{"n_head": 2, "norm": "rmsnorm", "norm_place": "pre", "qk_norm": false, "init_std_qkv": 0.0482, "grad_clip": 2.0, "warmup_steps": 200, "seq_len": 512}
Below are experts of layer 6 (counted from 0) of a mixture-of-experts language model. Rows are named router (the router's row for the expert), gate (a neuron's input weights, with its number), up (a neuron's input weights, with its number), down (a neuron's output weights, with its number) and show model dimensions 0-127. Each number is 200 + 30 x the weight over its row's rms, rounded and kept within 0 to 999.
Before each expert's rows: "comes before" lists some tokens at least twice as common just after its tokens as in all text. This comes from a sample of Wikipedia text that the model never trained on. Tokens count by the router's weight.

# expert 10
comes before: ",", " of", " in", " to", ".", " and"
router,173,169,230,233,230,209,199,145,188,156,216,156,172,204,185,250,184,186,237,189,196,182,157,165,217,158,184,176,182,213,255,219,184,182,192,199,168,235,221,200,254,208,197,211,210,199,200,176,151,194,207,227,216,204,170,146,225,246,217,237,230,199,247,187,209,211,215,208,176,143,143,132,179,189,237,218,181,200,200,187,221,245,239,219,163,202,194,171,220,218,262,198,205,246,203,196,158,163,240,194,195,189,191,183,166,212,239,197,266,261,152,248,203,214,228,152,201,205,208,248,259,178,149,207,227,172,161,236
gate1,191,169,194,240,151,232,276,166,241,193,150,235,193,181,215,220,233,203,213,174,154,220,188,184,219,211,183,140,245,200,225,216,223,165,186,228,193,211,236,221,264,222,196,225,169,172,216,184,250,209,220,193,186,162,189,131,200,200,199,254,185,252,207,201,260,193,182,211,167,210,203,192,176,188,180,172,175,235,203,227,181,198,248,254,219,242,201,190,193,225,218,196,175,184,221,173,218,191,155,164,215,209,314,184,178,218,165,193,212,125,201,209,169,209,248,207,196,191,239,242,200,236,189,190,217,172,178,186
up1,255,209,207,228,214,199,182,203,189,186,136,239,200,246,187,227,234,213,199,113,196,210,259,183,175,132,198,224,241,205,197,210,240,163,228,201,152,190,194,180,204,171,192,175,147,219,188,215,230,165,263,138,210,221,209,159,139,169,203,240,250,222,217,199,249,244,228,224,192,219,175,218,180,223,161,210,211,202,233,179,187,191,198,243,193,211,204,143,169,203,172,215,201,239,191,169,200,177,202,217,183,223,217,230,214,222,189,208,136,202,253,198,201,207,238,166,217,197,196,272,206,276,175,191,231,202,187,195
down1,225,184,212,209,177,257,182,167,233,176,240,231,213,216,184,212,189,233,246,213,205,215,163,190,154,281,191,203,182,157,155,230,174,188,239,192,200,229,170,199,197,214,228,133,166,187,250,197,188,157,149,259,216,192,207,128,235,177,177,198,145,182,193,202,258,218,185,171,187,221,212,193,213,252,162,195,170,198,244,244,195,222,183,165,160,250,203,234,225,197,186,158,188,213,218,213,193,206,214,181,202,188,220,231,244,176,202,234,203,156,230,178,160,171,192,261,185,171,184,213,190,231,217,244,199,134,226,165

# expert 57
comes before: " by", " in", " to", " the", " on", " as"
router,220,248,178,205,191,208,172,141,251,204,178,157,172,199,209,165,190,178,201,197,179,197,203,179,197,184,213,255,172,220,198,223,203,218,198,243,150,180,180,206,222,131,236,217,252,181,200,219,185,193,236,213,176,162,162,235,141,242,202,197,252,243,217,230,206,200,174,171,215,195,155,201,243,202,236,203,268,168,163,191,165,253,174,216,210,232,174,207,168,195,207,239,238,282,226,138,180,181,197,230,235,239,253,225,183,219,234,223,242,203,143,209,205,202,201,222,245,186,207,192,229,238,192,196,245,158,216,205
gate0,223,261,210,233,137,213,206,195,263,198,190,192,263,196,174,228,242,201,242,255,248,227,167,228,223,138,196,190,163,199,239,178,220,295,176,190,161,213,223,208,186,157,167,223,207,216,179,160,200,206,248,244,194,206,219,195,196,184,194,146,208,233,204,230,175,185,216,166,210,143,246,207,198,190,194,157,227,196,240,187,177,230,213,247,240,207,252,171,204,195,178,198,214,177,208,191,183,213,224,145,167,195,265,188,205,215,202,168,216,232,168,228,184,211,218,190,226,181,205,147,182,227,227,180,203,231,144,168
up0,204,204,176,199,218,225,186,226,197,171,161,178,231,218,191,200,182,181,213,235,219,252,205,200,203,153,279,186,199,181,197,197,221,178,246,163,188,162,156,221,200,229,207,201,221,277,220,183,179,188,221,198,134,208,218,236,185,171,208,214,151,137,175,198,192,264,223,207,220,201,160,197,187,222,204,177,241,220,241,240,209,202,226,217,171,180,166,171,174,211,245,229,164,219,183,170,133,153,165,230,228,250,201,165,263,178,224,139,216,242,181,157,211,233,219,229,147,201,210,176,246,242,188,222,211,224,234,200
down0,200,114,176,182,225,237,177,238,168,215,188,149,240,207,193,251,215,200,169,189,225,185,245,205,201,147,227,189,167,206,217,151,164,190,201,213,163,266,167,214,139,218,168,181,221,177,233,181,203,193,137,222,221,174,185,218,212,165,182,217,169,252,191,235,243,192,191,213,207,222,204,202,209,231,171,225,227,197,146,224,175,180,244,169,192,189,242,218,213,221,246,217,206,187,219,214,200,172,164,229,209,169,134,228,185,228,230,234,138,217,225,219,120,168,173,218,182,244,161,194,235,178,215,229,201,175,174,224

# expert 39
comes before: "|", "-", "\n", "==", "The", "==="
router,248,282,179,201,241,220,206,206,162,221,142,240,208,195,214,205,190,207,178,247,186,159,227,166,263,243,236,200,164,207,236,210,189,253,213,183,196,243,237,167,162,209,156,231,182,207,166,249,179,222,215,177,199,166,271,174,223,234,184,227,208,207,203,184,199,214,220,190,188,251,236,198,233,169,214,196,179,218,230,230,187,196,214,210,245,166,176,147,223,210,213,214,261,243,196,167,230,205,179,164,251,245,191,178,212,199,247,210,255,199,224,182,157,218,231,188,203,171,166,170,174,198,200,131,187,164,176,206
gate0,206,207,158,224,191,150,241,239,179,202,187,177,198,227,240,178,229,255,198,176,168,242,226,174,217,189,223,210,226,200,196,194,154,205,150,199,248,273,187,198,234,194,228,213,148,197,187,157,232,179,212,224,245,228,172,229,215,182,187,196,182,189,166,205,271,155,146,232,216,264,226,226,207,175,220,154,134,206,244,219,175,200,177,222,223,206,232,201,221,195,228,170,204,216,142,189,188,163,139,230,190,204,242,218,230,158,189,196,201,213,207,251,163,212,178,183,210,213,246,227,187,135,213,248,174,210,184,235
up0,212,206,189,232,206,152,257,246,123,204,225,208,238,222,245,191,232,245,157,161,198,221,210,167,186,138,215,196,225,178,203,191,169,201,156,174,254,251,215,215,233,183,222,173,154,168,163,166,184,113,218,232,225,214,181,203,190,171,179,192,172,243,169,199,224,165,174,235,214,249,239,244,208,188,219,192,147,204,217,223,175,173,195,220,209,204,245,166,198,219,233,170,201,221,183,190,202,137,157,186,208,196,223,193,213,171,184,166,185,223,242,241,180,192,222,160,204,219,266,202,200,140,218,186,186,206,168,220
down0,199,211,204,251,216,218,245,206,192,237,218,267,153,197,225,184,172,194,225,266,186,228,178,160,201,249,232,179,170,275,208,189,207,156,266,195,178,216,158,189,220,220,198,169,207,215,222,222,197,160,208,267,233,190,239,208,195,199,204,180,249,147,186,226,199,227,188,277,172,215,181,166,139,222,167,191,186,220,167,214,204,177,208,252,173,186,211,166,228,162,197,157,188,224,176,184,163,191,209,169,173,240,217,204,263,233,219,202,161,214,222,203,215,210,220,184,139,228,214,181,191,215,195,177,241,204,171,139